{"d_shared_expert": 0, "optimizer": "soap_variant", "seq_len": 1024}
Below are experts of layer 6 (counted from 0) of a mixture-of-experts language model. Rows are named router (the router's row for the expert), gate (a neuron's input weights, with its number), up (a neuron's input weights, with its number), down (a neuron's output weights, with its number) and show model dimensions 0-191. Each number is 500 + 50 x the weight over its row's rms, rounded and kept within 0 to 999. Numbers have three digits each.
After each expert's rows: a language model's description of what the expert responds to; "comes before" lists some tokens at least twice as common just after its tokens as in all text. This comes from a sample of Wikipedia text that the model never trained on. Tokens count by the router's weight.

# expert 3
router:499509464479552471474590497472451505540554482502552450502545471468576496605514507519457450477499487462534521496518449554385542554525537529448482464575450466431525589588561579566470489450447521520527473546435519479472467455532522479437527426493514503518551522406547526496487481444556528472502531531491578405484443546506454561490405438478589522586494570545534490416518441376501495410462487465588508512544477491422471627495450543487483444382489507412491495477448433453612429499490414580452515509603499500500649452466533431483474472513520487555579514555517603413474504490506438460
gate2:434501434552602501528481601435505503466512414463560516433553574418532475555473566445523414490492515573622435563514491522445529438557376516503562476565436524512608465463526444440406599499434533539524581618497447480479539533571385458478550527526520452466483517573573491480529531450512500533464462503469528455505557486501527500506481524562485604552536591597517532543519521582502552425520441594526481461413511468513574473408546493433470497514499562501453541540533531498440476440481409524510494499536396564407489449590486537561502485529463467514475563514484501559517516495528510535
up2:475540538486443559512510488503615498476457532395574434467543530568542529534513526456461423451447519524523468471498501420455515438498472480532552563620556518518527491473460532487504478531490473460543546443522475526623535457529463539481529530414508499452504553438561530413392483474460491553527482469426565503552578553528469474513487499494458570554498568421513547455536556466506397533560359508575473460472517459550502409513519536346474538527579499517455397620517505543499548473493536589580502563560567429477530447538512555525538510569489548534534533550455551525378538400450542483
down2:511514532476571444513506510483437496527510473529537507555525459437472468516573505506483611539527469394510541509527544451430526598428485418483489468454512539493496542501465530474537460499470534548532474529456482481476508522496542460523443467480476509523570467486490335610596505446477448530431538541600508469427419521545552539501507491591613420509467476474461438472487503545463445539410586465517515502587542566529458618505484528544594496445404432429508478437533533453567471545529520392423615507478533505564513602430540543385459422494490451488468464506566557430550539508476409476
Word-final place-name pieces. Final pieces that complete a split word, mostly in place names, such as -ington, -burgh, -ville, -shire, Holl-and, Tw-in Falls.
comes before: "(", "| ", "and ", "of ", "was ", "in "

# expert 22
router:471472559413500543425502567516496559478581472381503489563423460382535462561493505529493515481451540463512459472553509521468476459389473563494452501515580477501472504444515505493541499514547567536429493486462474562572568454572438531535497566559596560521467551539532490477437457557443498469544472527411453400433518508526557543476469525547512565426519535543415543549499588545485555487499513417442457554531512496443509450450535404414536415570521566456474478435510497461479479487512439571453612493540454474446607595474458606532540426489546556408511505470520490496516479352532571526
gate3:431492572522506537589458498503594487413531515498449401547478543570484569462491462414551495541528408540634470566483536454462494405520518541483465513505535542542566473455392482561499397469472513470575496501493554491512458514490452567523511463515472513486523477396379466469529450491516460446441425539599478482502502508518502388475564318444534552497557483464559517519513460595359553505531401475502497496469468485513484489452459389507479396502497512506495523532495505489438536570439455508459517494482550551561591534479583486485507500499486538444501565567502486597511565539450584494
up3:526553522408516508404431511506504547546545523504506541492601411493435514593442502552466514461599504555436518505503448466507562479445529469523571521488483569440481517479522511463519579532538463545483446464461466516469478480535509492558507542445478555530411494511511422526388462576535422602468543532393401473433515565494493532530533634481474490523464346586480569507570566447535513494472434425531476513412543531468470424646471577520383524492463468550542428514419549524521568464546495501529464474511499526492501478542473527557490445449574477528416437480548526469437455509587471555
down3:541543573573503534445456522561425534483409385542424557488471527523433431539456561506395510494573557411422605493475553471486528448598442524491478476456534554436465506446556506398558481426545466444498432567500448600487409471555504512462542507485518507494423493496469516524481502555478499518567535528390572410586449514539418493458540395565460522496523523567498540495477474503520472557521535509523545465421433478511518534606585575508538482605527505545541541450517525494445503446442555524424599462490441475472553493451515511499538499433441546492478563467497600617497493471438465512
Copulas and auxiliary verbs. Forms of be, have and modals after a subject, especially "X is a" or "was" in article openings, plus most.
comes before: "a ", "not ", "been ", "also ", "be ", "the "

# expert 12
router:513519455503435437543548488487475500451571407467532509452538486394544475420445500535431458585540532470412469481482554454460504482467597510521438452461526501498499429548400516468512553496404484506432520508644600464487538423510514427574489590448458520481516513465611564458603526535425555478444428528535446439502561496412470474529468503473464490491455524544465587476571496558478486472418560526547514554434511529564480523442467424559521498505455539476613570574471461505536453463548537518535419448601383488456470541478580602519517495515543513456481507572532436485540474548532585523
gate2:555524473503447536445373576438512519438569504452403549541449493488489441559533488508462570467571512519414433466493533503456457510434494524508540533372525551473518518459485494436476480465517476424449498563531475487536451543414499541452543521449491541557534524434496432488421542408561530435455504549573389497461576503413432479557463454589554477614502517429489511628547567589500555489576502447550467541645567538563533493445455492506476458522490520483501472495544448462363537503550512563497514543588566579421465452519482478519536527521483568463448487497534470453508501422459539548
up2:667438437453493398462452455476492528477509572540433541469480522600508482388433443535541570502568531551436477436465500459430476553460571400473456489517574539489625494491407518482513501478486490475525460473598540501519532450462461458517518494392540488514445501431538432468443529380569499458524425591523497497399442427486421490543472557528472493530529611484471499519556512493509535466591515527483568492581466544589554469392501511542440433507596493622523494498563449483444573504553480484527506509479608519425428539451494495466517457540505515511469520456535511492482501482496550532
down2:500547463517542510524431553473528430507554551440481505502505534503510450453513402512473425539457481576504499453502495413472495536448583476518485571491593490576570468492426445540475447497421434478579521487490506572583482408505470546524489455430559472419413540474623458483447490496540540503551521486497451387416542507485482476525445463477427393466599426511573594517502567505419493566462487593518548474418509508489511497498492549516464406486411444450489481487465495493417443459594456452574417582502512462455479435565504487545449509504506552489460503440397423415454411546497533401
Mid-word pieces, apostrophes. Apostrophes and short middle pieces of English words, often before -s, -ing or -ed, such as sc-ep-ticism, sc-out, shoot, Thailand's.
comes before: "s ", "ing ", "s", "er ", "ed ", ", "

# expert 13
router:515446525582452528563528556539521429530404462508403526502496599521473479542512504393436539442520537558485507538548481494511518563477522549482519475539528508450541499539458464459478517514495528548582560511481363500476492562499426465440539607474494491392444590579547387527550554463533429507437522559535467504570548549390466524459565550535489517559508474472469495568454430477413520579515509436519439502455399484571595535476415418481477542572563429441457569412477462500418520601494493530501449445442479469468489511497450569487478463512468401509468507537468529583612549492564520523
gate0:536512502536540582489496586534483525453554584505591411495502567577521444468446408492519519570527573608486503524458464501499546472449518472480474494536462580482514487496503415476535546536512520516498557521391388515505557463494534518468414429543570463491502565562504533560493521467542542562439604507425591587566526573553488575509462504497471496491387499489568637522471440441551377555460477506438517515386484500492417594417442393436529491480498574447520462480513527488521443531510454476519443500430468442512426502475540408491462529553556481542566528474524470443495441492422477443
up0:511551418488545470530528499486512558493476457553494441431529598546488497560460469596506559543432461572528555556381502466520481567461453457520508518528540442515560555521526436540464430518565486424554443484466436494444467597419505502527530471512568479433494478515589424477564592560489423497582542511541513461400532463567400433519498489546497577515502491485440501504524555475438487567465428515489567386503527494517435540414466390498483501484505510537598443540511519563461505510485382487580530555429479550572501369475441436526451489415523526510403475409501581458533537562524476482
down0:521406493405525561508377546490491449530479455495568480457602510464469567577431490491441375511582500501509539501597497564447456510482487424507475457422515516475494528436392529587564508504518580409531509435519546449521526538554484469514553512492484419520459459429552504556561462455527480430473534535523482486517567517526483534490487432500468464450500535551501485538493611532459498503592554555473452472515513427476592477461496464593401454491531517538417565455512566552436465418439446566511387402493421449553469473532380546430495532591539504484485427494528503544457510508446409546
Section headings and breaks. Wikipedia heading markers ==, ===, ==== closing section titles, plus paragraph line breaks and "See also" sections.
comes before: "\n", "==", "\n\n", "- ", "The ", "==="

# expert 18
router:552522606450498520454480388524456548450440495551470532517548468554460574527431519551477467521507533525429499589483567447589570560573549460591444435568589489538494412444532509422539502516470561572412433531481527473446552518483541490520438547548612538483520567503490472484476460581442496499442587576451484541502454463513520421422402486532526498531472517513428395618514522448523489527576547443507479530552515488492458474459564551436497528519540436486469514605565533441543583497498580480415560550476538577447596512479402481490517510478451472569496477531482574495444455440554561491
gate2:457447522509514521540528483480457479490498487453439424522590484457594523516512428558455510473504511544461430515511561417513496524472491525493430548469539431488570414581593471533544544542530504479406526540602451637517453427476545490575517505538565506394479499472561509581453538451458550518463513418523508396495461456453470454473522508488509557422474521486449490498428539553547467420497512513536447442392603515481466565582458553532528511460600441474542487594616511443532471463476545518581457406384471529565491566564457533532495548554570507540440440483475574498421538440493451565
up2:493561428487454486448467575600528445519496466422460481427515464472461518496446483530408575491481434535491529512474535467532535558438444504494481573494417439519476427489398458574520517517536392493437547556505516565420414495516508451504574512531526547488569496367432505552604552586528493591531509547458496443489428516510520459568485529571488568515557414460464538419502473439466481456623486402507430445417462535544489482454441511472525372521545496551468484508516447500490444536553516594547533491467458627448504488496533571487463532488569563449410550574453503430466516478483569486
down2:474489511531456508544461608538502407475542420584402466515506429486604545473562556537501500499487464537492477619519537515488541524587462572490441478455451436516490535526401530502550440501528570461490608569439454537413526428529362501589466484537474490472564473559473449486505521565567526482581530525418442530478512522438479484506500425547487572523543525503566455467546500448350569462556486604511545535506462477476570456408470476549544489432488527481485481483476444588532469514469464598500486524368427515526525521556480533428505450461566467453442577576457464495507515421549489467
Commas. Commas, including after closing brackets or quotes, separating list items, clauses and table entries, such as "In December 2012, he", "The CW, Disney XD".
comes before: "and ", "he ", "the ", "which ", "but ", "with "

# expert 1
router:506429489489524494499511459588409445538519465509472434582448540482519485535476468545531448439486382545494444519510547630516391574517516534461549567487439482466397517535529516509561574476519552451488475505529592509505457520476500595434543446370566518621425481443544580517495442499362495476537547376472579406540530458468488529501618563427476483552494505462509441543502548490436533510536561509463532517535469556544585512512509428567501457486518553573464596448424501506505537508456463527427511503458482490523523453411495568445437484493528510512461446503512517370565505547531536482
gate0:520506541488500609498584528519527457455506530434518502499559542551519542467554565483430581544584396421510402533447614473495484536537379468541489470361504513556522548522511546539503547604520543540435540403545428509463506510467491500482517468416488567538458606478488509589515467558562486519558464450445533515536580580431541522519563490413499512510606509509547484503616500566547436558479525486551478440464601525465473417489516565425573513484431467499502423518515410494489456507451487402463444473470530491512439502417516460572453458509494481506522565605566509437487529506539448517
up0:523402468404431495538512524518446492479497516543461532489539495483478493499575540473468467476554518515530458561531570512671474510391471502501485573521523453584527486506397537520561473562488499431436534448519494476483526543461401512523523549465427543498542531442510572502532418450544569499460510505514494509524552525521517426442469463473526488552498512443561495413641462425555425517446526501595593483446461510532430490471462470556546516534510560598535441513502449526561464529469628529453396434504511531468593564381538428485434432514544426495364466595550464552499522532508483516
down0:529477478511524481452548500536472453475445505445602517473533426471500455507417442599448506434488410478471491568499556599487622527480438541485483488528568408508416527539416473530529630483480456423505521509481483523446371547442479488497518514549506443575470464540472485573377505538436548548562547567499670473457527561528399512519493485523541611460455480524489510452559459486556513514604475481471569434495461475548525482545462474498536463505409483507532578473541524560483427470551572580452501521443527468526412502490562510422513522539473598531490562474533557426508499513518522600
Prepositions in media contexts. Prepositions like in, on, of, at, along, throughout, often in music, album and film release text, e.g. "on Netflix", "in Stockholm".
comes before: "the ", "a ", "201", "his ", "200", "May "

# expert 7
router:490520545457456527529466372536483464432462497505479537568441528472542462553517470482518453464576459566491455469419544545509465542475581535421473461510427413420426418560507437539433449445534462469533504466559464460612476522525503450553523479512438541577467544594446480446493487488511482541459482411477524381505509471506528399448503433527485547485564455475420616487575559557469530500489512441509457595528540555573491471516543536473437484548475526592499431405466524483529476453438598533518493536570478551521466558616393424516583510450445535529573475421545541604557535516488473499
gate2:481497539477543501529482614500493475503567562446454589450529556590528587487421469521490404596474514588568435394450431517515484484453507430608457513451460551476571496564530483446488527485603476578566489442540469485500549365492505572419551558516498535531449509488460429493613521448600475558512528475460393497469539497501431558421498472526522457531496529506526554482575497526501390450523444515537512482446446499508488474535486478537629555556425472459458493515537524480548469522531490513589490460410457530501403544488549494455418565506514562546540442449532537420457567527495587484
up2:516483534495478515488498477472510464477538450482514441479611554490441542596397511508569433456442481549402414551513542473527383494540435522578477590440576505405569505457539493481504522511554415582533583499464477532546528523493596462472491484604536485481390505497569497472452576517548496476527441558422498534451586492425504536520531558511503482582466504513438557461512500481543438411429435510512553464507464539487537461519572544498480458541472504366608534456531501450495442568520457558532423386476526509545447518459495608453463536527501467467543471514528538468577516457389449614
down2:542503475446457601483510482525476557386469462456539565501485473473492465528567576387512466445478530529448542477491570541555561561560502541520617493420534568352511462475491487518447512527491547442421526444465553433606407520483550432525545531482565513501467437543539564490485495412453487422471513555431580512527549364464556475463543455533532409451571508545449517468512533472505403502569467622508542553585470543491453605509493499468482565507419489454516440525525521511557477607462473420529512521493392492429531521480521478507484591472554533567487487537513491489434503519545419495
Table cell separators. Pipe separators between cells in tables, chronologies and asteroid lists, usually after numbers or dashes; a few discourse words like But, idea.
comes before: " ", "\"", "— ", "0 ", "1", "1 "

# expert 17
router:552526504447504472493569610470427563559447474616511530573492517530428440480604479528545508409424544473514570539498517467529514621389539419467406529559532497510518466483499569487491491462527507555529520530485542504432494527439539570472477524464570442588467466455601456457477499484590491457508465425448544427511476497557583499493568547508429523497409560478456479509566463476536488493551493515399515553483568481401549476461489533572481431390557505460460539458474498611591465500592474439572482559493492471536569513392427412533548460500468457482439493454472575441523509564524503464
gate0:526417490512472540492444594509468517426419537553409534441510470575581547478521469441479494427567520494498444410596533527496463463504467477498521533479485517509503529493476498530427559606493495488414575488425532626419501604406495535444523526503482551604524566438480473458522486503495432440553476517478492572548501487487457550431522467570495477517577525467515526549566471514440441579522511565428562509629520518467495377505545460361546471514477438466591515600460571505562482480482462544466413431503453475418546602514493562568570486575485527525462481475519480523519465543498454571
up0:479543513509506494541480531539471466446420613516385572470498512529577555491465428486436486457495528573438451418606549529423556568499480542518486506472458539415474445471455529543449491573500548520495494557467502581483433568500503554512578505444477529482492479401519525488505507481570430450430551457497492544520388490429536574447471473489567492483571507525505485480586492445434516552482469573462470522635589543465494432529565510526530574505488441507554483601404537472491484459517439442461372423447457558438547579555496480541579549625460493501540487479516496435615521526554515563
down0:543468544513462483447555473480450574472483554450461474547464552510516466521532460485530537451485499483480577508412582443407535499475469500472491515534559503452515522514527577446486511543422423498504393494545437459439591469512591440459371518359546504425494594441530544500455520464493506482424473554499613452498478469473555451395468580458608490498436444471422543395523553495444403448407518627517491497442556523538422601459461464477496513516585497530549532442475456548557457560448564475488519504568479525570449418503441493520516560473460504460486475520538535499429510492422492420
Prepositions and conjunctions. Prepositions and time conjunctions after a verb or clause, such as to, by, with, from, after, before, when, despite.
comes before: "the ", "a ", "his ", "their ", "her ", "he "

# expert 11
router:369477443497603413532558488550476481498469574574471448488445455480451537441463539527503475515412488557474498523600467480471511650495379535530513510442519585473520475436522519497437590577457522558411419479459473464604522463492444458510562472456469501540513442457513545573527487554588502547434534489535473537557455506429528585492421459452539463468483583463499527488454483426551509418483466476521544489505492400432519575500496427424440502432543480466563433569612555497521452560557535492612470570514517411515486512507533531500467446555552491515484588515404455533513538473551470514
gate0:364464533496454564496464475513427501576529535547520476518507490470470501576485529469468421506549495448524496491531490518579580592542557437523404433449500474517424466500567524538448555551426481563380544474493515475430465510507472464495480505476471485533560620464436448543544533563566497489570493472468460512437486401545495475492526477507498525377576480534538404449547585447471487548399533492429481565494506567423463549503512466438389506561507476400518481565471387506540527437430511537557511501495563526539489542536413474555474405609487538557546533596577479437537541551562459478
up0:559566467541455468402562431470442516516519502543535499487530603582556428350495518445492539475452479512476480486480440432471501464388514533490476489508449500535575559462467554486534479463540484472493488521456484466543537434458372535510486538526550478468495470557546554354509466521558469488423536522475588453461551451433573564539504540484552443541504495537522465426518604542461550476522408521570402482562473489415547477493483549517460638498466399563464497500585571465505455387572441436503487594459409448442474568495553538559434516495512493558459510477542515450487467477508576494
down0:583494551546446570431501459526480505451498480555487559499473526477574590447564482544601484505540471496426528573516442546505570453394561500444487480560532546503475401528478448375541535540551529482419382555486452513464447551466519506540452474507501483456483491538431538529533417456457539512462523498425441572475547562546541466567557482578588530516557518469598546517466534483500574513525450516527507542430474479520491424525501539534539383476392472549549506573403560544561474451543420447537599492460569495580542492505523505514411544419536494609449500454428444473409432491459507457
Word-final name endings. Last pieces of place names, surnames and other words, just before a comma or period, such as Dunde-e, -ville, -shire, -ington.
comes before: ", ", ". ", "\n", ".", "'", "-"

# expert 27
router:582536586576445439490536483562495500405463473445599542418590418605444493438518451469394494378448555495584517519451548495513461426518505615543485460515482488465478572497491413486471478547515463428475574469470422508493504537471496486608481503503435509462453497515540594487530457478531458497521534525521463497629475565496526484486501405489470499483497437523568591582521509595426560553512467544539566538501495454519558400400497514422536439493496481475479535532476569536516647476489544496493546477576494564573468453500497441497497493434477457521619476523545479576414487497504491539
gate1:498497468488502356420561502430516463511416554498475526489593532527550461511526401527548486465509502523545511510556444480482493500428493499481467494467515492578460444482524474611523411509513466447409565544418563541438562543451522641483483434481449522485527522527473459457532529444423509467460574454533506403520511451510439591517484595489546468541538588422616436558595578401511466572432578563528445517492489478495522508664516518608500515478539442516531538496502472470431481498512478452490542440511469479503414463439491566513477437513542480579467444545520450506399518544482497421
up1:490454421513475551519493520562502531494467473462543467464514579519551469449472604422388521511505584490490522592480502522474470542463501473438466487535517561430567511471435538367345516495449618496495486453503494504472495526534448522486570475523442496432483444468477488525557512495590494548651462534535445535567482356490466513407530417482512491468450459560430518437519464525511555436452428512539523471520505540489479417428593449467590430579477523532505457584545479479474473559477547456423502552563616483512545555491505423565457487581540504552510524472445419526588504557500492535
down1:377505523480502484516476471475459511541454436549424467506441577478419552494493592556451475465619456615449560484399481461475487550488503524495556436563434535415528413524407444517572496483445474475459528445518478466470519601564537518574553488530473407524483465501496428447578467527464462491518519498515459433536542592562498468514522426540453520503466575467465518552525534482613466572489583458520551434434545433511461469554570476486536539520423525389407453537514578457542447517483371444501537573564399495551523504470526503542598491551400525478463530474508557454513468473480477539
Line breaks, sentence ends. Line breaks, full stops, closing parentheses before table bars, and some "the", such as "(inches) |", "- Directed by", "attended the".
comes before: "- ", "| ", "The ", "\n\n", "In ", "He "

# expert 8
router:507487529496475461519564562484441553450501527506474473458438503491585443469526507559520454451475534549572455389508501464506400472486455415440503522389518480596522500532513566499451559552520521479558571522465418479488586403471503589466510588524544554522505536504527551492412469376421451513529540473428513468533431545501501560629510558505423475511456561507423427461457607511498563409575527423455530461472468517545603513592533541467391449505522572540528507458538564503521529463544513563449492442454526427559567439511552503506455531539601550459448485454458545581430445527529521491
gate3:585482520543518478480528496497467540447476479494578509482482592531462534552560434538577553515432568537519548422474419473444476488563458578574471552503545388550467544395508551495480505435523551438467533575493575529507430479438514494574485407606419474561485517536462518484561523493476506433423496512437509478556452480571551572462471512436497550553502656487574518595522532461490498584593460527502503487448459471435525459493607492511457473556616530448552527447530496510540589431511475531526582451484520558592487443450488523534523483463567381444545567471413473506528485437519517563
up3:475536486514437614462450582445479425567463490520483481519597409502537581547465475548427524474541488499508456610544522435493559451449510484422552500517505608470516437610502546413508462505494486579517432485562419501450559476584512455518515519384462566485527467541572508486389455464469464517489578480554454556507514477463439422494508523464482455496531430523442515413514491507568442404452541498459451489489540535601509457527438520511501539537380523598486460497463518496450429593608568503448508527457511425423543577553458543457493518611459548563518460455548513493457477445453500439
down3:467514454493502441572532556544437460454537452612519553473464520533459400499447498573498517462489527377490439514501468450488429471531460436499524492448470501532450380540566442549465540557505497503452456493610527472510510549418463541488499522586419600533483485492464429365528541420595537448479487514474462496514489556481429569573442521493552491440504498519467453458515541435489457483518517476482521547430459448504466489468470446524591555586438497448485453514526514531611427449440511458552445494473612509519458450517466458552537596477449463516435539506435561450530393647546399546
Past participles after be. Past participles and particles following was, is, were, been, such as located, built, appointed, used, held, often before by or in.
comes before: "to ", "by ", "in ", "on ", "as ", "with "

# expert 21
router:500479508542455405529399530460530560532466505585544534529458493422482543584465498568507497479421508371484501446511399544465525566517508487460533511516551549593512587592534590516501508568540530440490468497472524511454478426514546604519494494528519525462496501458405524541499543400450516467524507507465462572515491525454415502533522562496409453556487580579400491506561451583463537536549546471447501455520425429582542520581494492531520470469595475496553404601457447506485393417553426479449560535444490529573563467463508564555453515484540456459555521563505485423464445463407420449
gate0:563498439523579508440524534533439555525460511427413563545546500474525522595440518559509456570431479479524581519498390497535439474403532529535441470408534486439511462507519472496546403453508531493545474547439482543480452552437534503498491533461498408558558490590470470475582442526350414537486488495464458555532451536485479498494568545531439600586533538519496519460455539475616487492533596425423491505434538437506502483467457430472527490517540535400540474507376533557471438460444432532579556508457471514501543513450481503552636531537492504491502551519487547442600495594596504472
up0:470409525520519557481508398509489521580602474582525552451445568509549526507514566435382497539522514505537445456478570497497630542515458528480495548548575526489547589448430394445390563490484528487549451510549489504543530466466497511576450506510443483405601415401504477589419450476490540436521471604452472537503623493547524439568415524506547555466518439475482476534508588488533397455505415445425480525500551536483502550495496596552559480432457481493550560493509458449491512404491488449508566471516490506432524416522537515491479472481491529576534517473587485571441506503448427481
down0:489555504505485455455443522451551483505435498505507572440445473391534475521504456429472469512492470496553475470518478519465517457425505545462536549446443589439502554471373490404397525427473466475495560403499491465460510499452584480572498452673521514549503512535395573495543505556429514596519516406493479515494547558471469487493466509503467457508451426453485442510471516472544485563433560441507491474446380447492477455489497431428479398562489411570571425586482423518477484505483519473424482413525505514469440484524493557465417555437498518570452585443551488558462425456415404482
Institution and demographic nouns. Word-ending nouns for roles, schools and census terms, such as school, College, player, coach, vacancy, age in census demographics.
comes before: "of ", "in ", "and ", "for ", "(", "was "

# expert 30
router:519508583566498507473520414461592502510475543478510524444493510541558531530480454319505564503572529506549485573404461560530481596482473432503494535502470463501558567471542591388455427533483421459465546467512437580535470560585487477437454460506492544508559514480552460532455456387465483516487495509542538492414530561490560485466479527541565540442511430566564416584512557525477506493476461502533504526437499477380569478423434604536637436453519518484458457517515517538602518558550486474539566436482510491520407470509534457407538419500510498463490454518586457538468509409466562482
gate0:492490504408517456543500538442493514518561466525517551444616512484504531522451617529543400492573538586525552462492527495488466563515492432539532606505463552367416488508423460473513572585582455496468511574522440404527584444400486509523484544475462493563501467482536434504453599460500526524552489507469481373467541582440481560470515461451522507465521512582607494518527512447525457449471435465434388429521508487455523520370483519463549488528492548451473548624497535477596502497529464584499511421493521508517444490575465483529497506559544463495477469522484332489551528501500559490
up0:554481533574476514606451511522519439515402496474549494528507581504476514500519552493441504497451531599615457515494511451603491511550452503548514555377513509524463512550534494492480549469445523486595519467627424419491526565476483450579458446538434521452551525463499464437451418501552522470497558454436557548450504540633445464473545514463504538417439532538483477550470366444519522418496509508497582550396459535633529476494538463555468474480482480496482456552555471534473425454536448484560499528489583437538535490490478434482509516359468415379519403511504504484455489527461527564
down0:472541490516556476434508523580451437515491535481475421505476450476479568411516557492538547491422440448436528499461447534488497610552469541446497549545518524476560600480446542456614545553488456505556425483495499481500456469530498542452490504557417472567483533511489475523525547468359513577384539513447519529509582471421479548498462456581498498507477546453468502472572411423478530571528558520456565392528457447532495437531436608397524500523533523559483525470416418537523527469488390476506601463480516581480490442594511539483443440424493534583611526435560454582540484449444485497
Foreign-script and surname endings. Byte pieces of Chinese and Japanese characters and word-final pieces of foreign names, such as -ov, -ić, -ski, -mann, -ō.
comes before: "(", "| ", "was ", "=", "K", "– "

# expert 31
router:514540524560531501466442516455528628558575568465393559577513515506550559554474546456592508564575473487568457558476498487481537410524517543525548524507430436548407607405486428453441499472512401437510595508477483430463485514530496520519503469448460430439395437519473532566497535436485567505587418428458411529486498531438466463617530548557543510480449460524560518545534496508441502567401475560505447487409430529475491513489463461544541575482424426570517458503548535482522576528473425534471548551419542516543420487522541376552458499545472519501532480502511438511489503531428483460
gate0:424442493560496560494568523622438504528509500514363478512585520502498467483473447498496610480502536426482520508565493437527571474440532513491461551579475563422474492498498445535498473511458499403479499517553581491507462414583565558445569526359488475503454572491480467589410541512453569421583445461392526534495454509493589454466511488507453499538568469529475453456637463482585502400575509553457513503503421457522484518489499458488501454552510466522502616524506474502535511552499451558456392544583469494451512500483650471510522492527565506444400484542437505539463504518535549540
up0:520459530594464479489475520575508600551422521442462502468500511527406502557463602533398545571489620487465439559522553415503600472562509410445542553415416501518450530421490454552560469523439505511467490557463471461563569479480464495488502515440510427429572509467459577451467467510387423492487364426580457540525440508471504513533505456496522470519539483528405581551466577586547514579487538533462439514543477527528511509560552501592494523521548461544599501467546542447497495494421592461462524478594496419507486491493539572535464580546534519587531525582523519498472480506432488543
down0:520458466498408565510573479448605440381396558566465419487551500531490567522424473435536486478549619495533535493438462443463550461504442467463424494444494495533502466528523422385496450465487458473422537571444505424455487522411473508515427524453561395424444465489517515462514582539533489477570462508436453535450436431427500498472443465598443613531483465474536534475482515469541531576452390491573506498485523546491445477516552470542462529512458419484554452484507586475356463545511466491479528608485536479548484513554470454570424392491515579475526484539457470528487500492468460541
Numbers in tables. Numbers and short codes in sports statistics tables and results, such as goals, heights, dates, positions like FW, MF, and country codes.
comes before: "| ", "|", "(", "/ ", "m ", "; "

# expert 2
router:507554510509539527443522474537441428507466522430516560435495555559549551531446478520581486563472453554504558503461486483595540536556508549465509439566448489471520393486575472442571490493557516561511511390493557474507436448581512368454542517630522532498467505550471470449527508454532541439609524550588422470504477530396441406478524456496488540547550403452607525545498413452454488530470450453418520406405513515544444541491451506532564562527518568519477430638492535553481524507483487514490457468497539534468501536445390482405501460467478503458488496470614433503527554508583485508
gate2:441519393475455523441561487432441538558516526498538522501531595466444542509530434535491363412448449526523580470438571430547481565548500535467470501474483496551471585453512529513435495447556449476470505517476477471493502560516464565534504488567548499399454534491510456565461497583440561473548396562484490368456564522477503516525517451412557586472566471520483525557454537528542524525492470471540480466516594404523518526507453457569471435549458511502435550564525609529521516515408494503538621541415486513477443522488567588436500540546561518507606600504372408505483477454516546470
up2:560474478546546489540551590487476532454538427462511450509497429528478519498495523612440464544486515511475427472492394502494508527500576460505626452456465527466466544490436442513581491568496542555462591521533496422575439491552466505462501597512537498463593531408526448574491466500556474474460508487611476619532542492493501438522466534478509493471473525450480540519430470468571428468474445509622612508432446433539620514524472580459540447554508419552490523566372502470543455487568492414432546498587485521515526558509477637500430433513492566564500459436523549495538461546511463460
down2:413507526500431511460523477498483462522473491460478539518467470543476440564440508506549569497531540465435473482552521456489407627449491488416539583460516497458585490472510525392516542563358468563449538431446432503518468519441469458484555477494510434446418429503534561425494520546510602388535426543472486435492456513493559530450470443445516450488519450569488634536467441439423585398461534415525521551460478459510514529418615545458473540543583574500522484472507512576442510516532514493460581502528482508461573549539492462453420438527582559451437553394472481529545463544445496493
Separator after label. Colons, quotes and closing punctuation that end a label or quotation in lists, such as Author: , Dam: , ." and ): .
comes before: "\n\n", "\n", "The ", "\"", "A ", "S"

# expert 29
router:592524538461448511506476440557588437570420528471557540457520440590517506473541465445465548546529506480540477487478561497619476556495489419537542582524497443499502555531530436442498480483490478534454595429414484512478471544563445519450494564498484521526596572490525440498484415483518479504467456517565572589537502541511569432433532433462531582556550367531551527527477569574364465557495463443507498532430483447434480487425425550507509546560433521550395572490494489503541594444418472530510518567504485536415441451496564470474460582440496466456584457484536482591539479438454524429
gate1:439465504571569481599613501508427443483549486537489617491490510449517534482424540493549544524512530541438523412570442473505454502520461477484441507529591523455457548547461498502517588455479631555463468519469561483522528570545543517570493530543517500481466505504506511514482485456576430574463506552410494482473600573503485490514528499472515550398442417470485409467555426454416497461462446519460465535574418580447510601503582551531513513443422557453493453477666481574520476511469517532483508472477487459594450482421557422490401588434486552499484458464519462463413527504540466582
up1:527407600485514445464474449459502575443550461466519491406492507498463466497456549543449500496400557492518504511476441451562547548562500608488440565507450586497416468522433495548475523577450530494445516524539557587538459470437541434524414447515477530452401457600585499408463446441510545564408503461509466483594497407618597577562537512490511564483495437432545498525454433543505511527405473473545451552531463593479489543527459510520421531383449538535595495608527511532520511458513517461485517560475548575476487502602511483487512535437550495545561476524448520615499487477488515496
down1:560477549460622476481539522469527559522415526499525553548506547582634485494514620437470552450476490528474513542481465572456476428463509612457541388508413494415441461514504468473485485512494519522502466602492476514582511503545496412499524483602473508527500491478519497561458501509523426481527477525474499514600476553423451514502531550442547575454476452445456467413546425498506456458580358339499477515504504505492493409492487416492424486437559495544526527544563503479492528558510580478510542544512419519493499478570391521485487529464556555549501453508422545498575484445402448390
Month names in dates. Month names in full dates and table headers, such as March 24, 2015, on June 26, or May in month rows.
comes before: "201", "202", "200", ", ", "199", "198"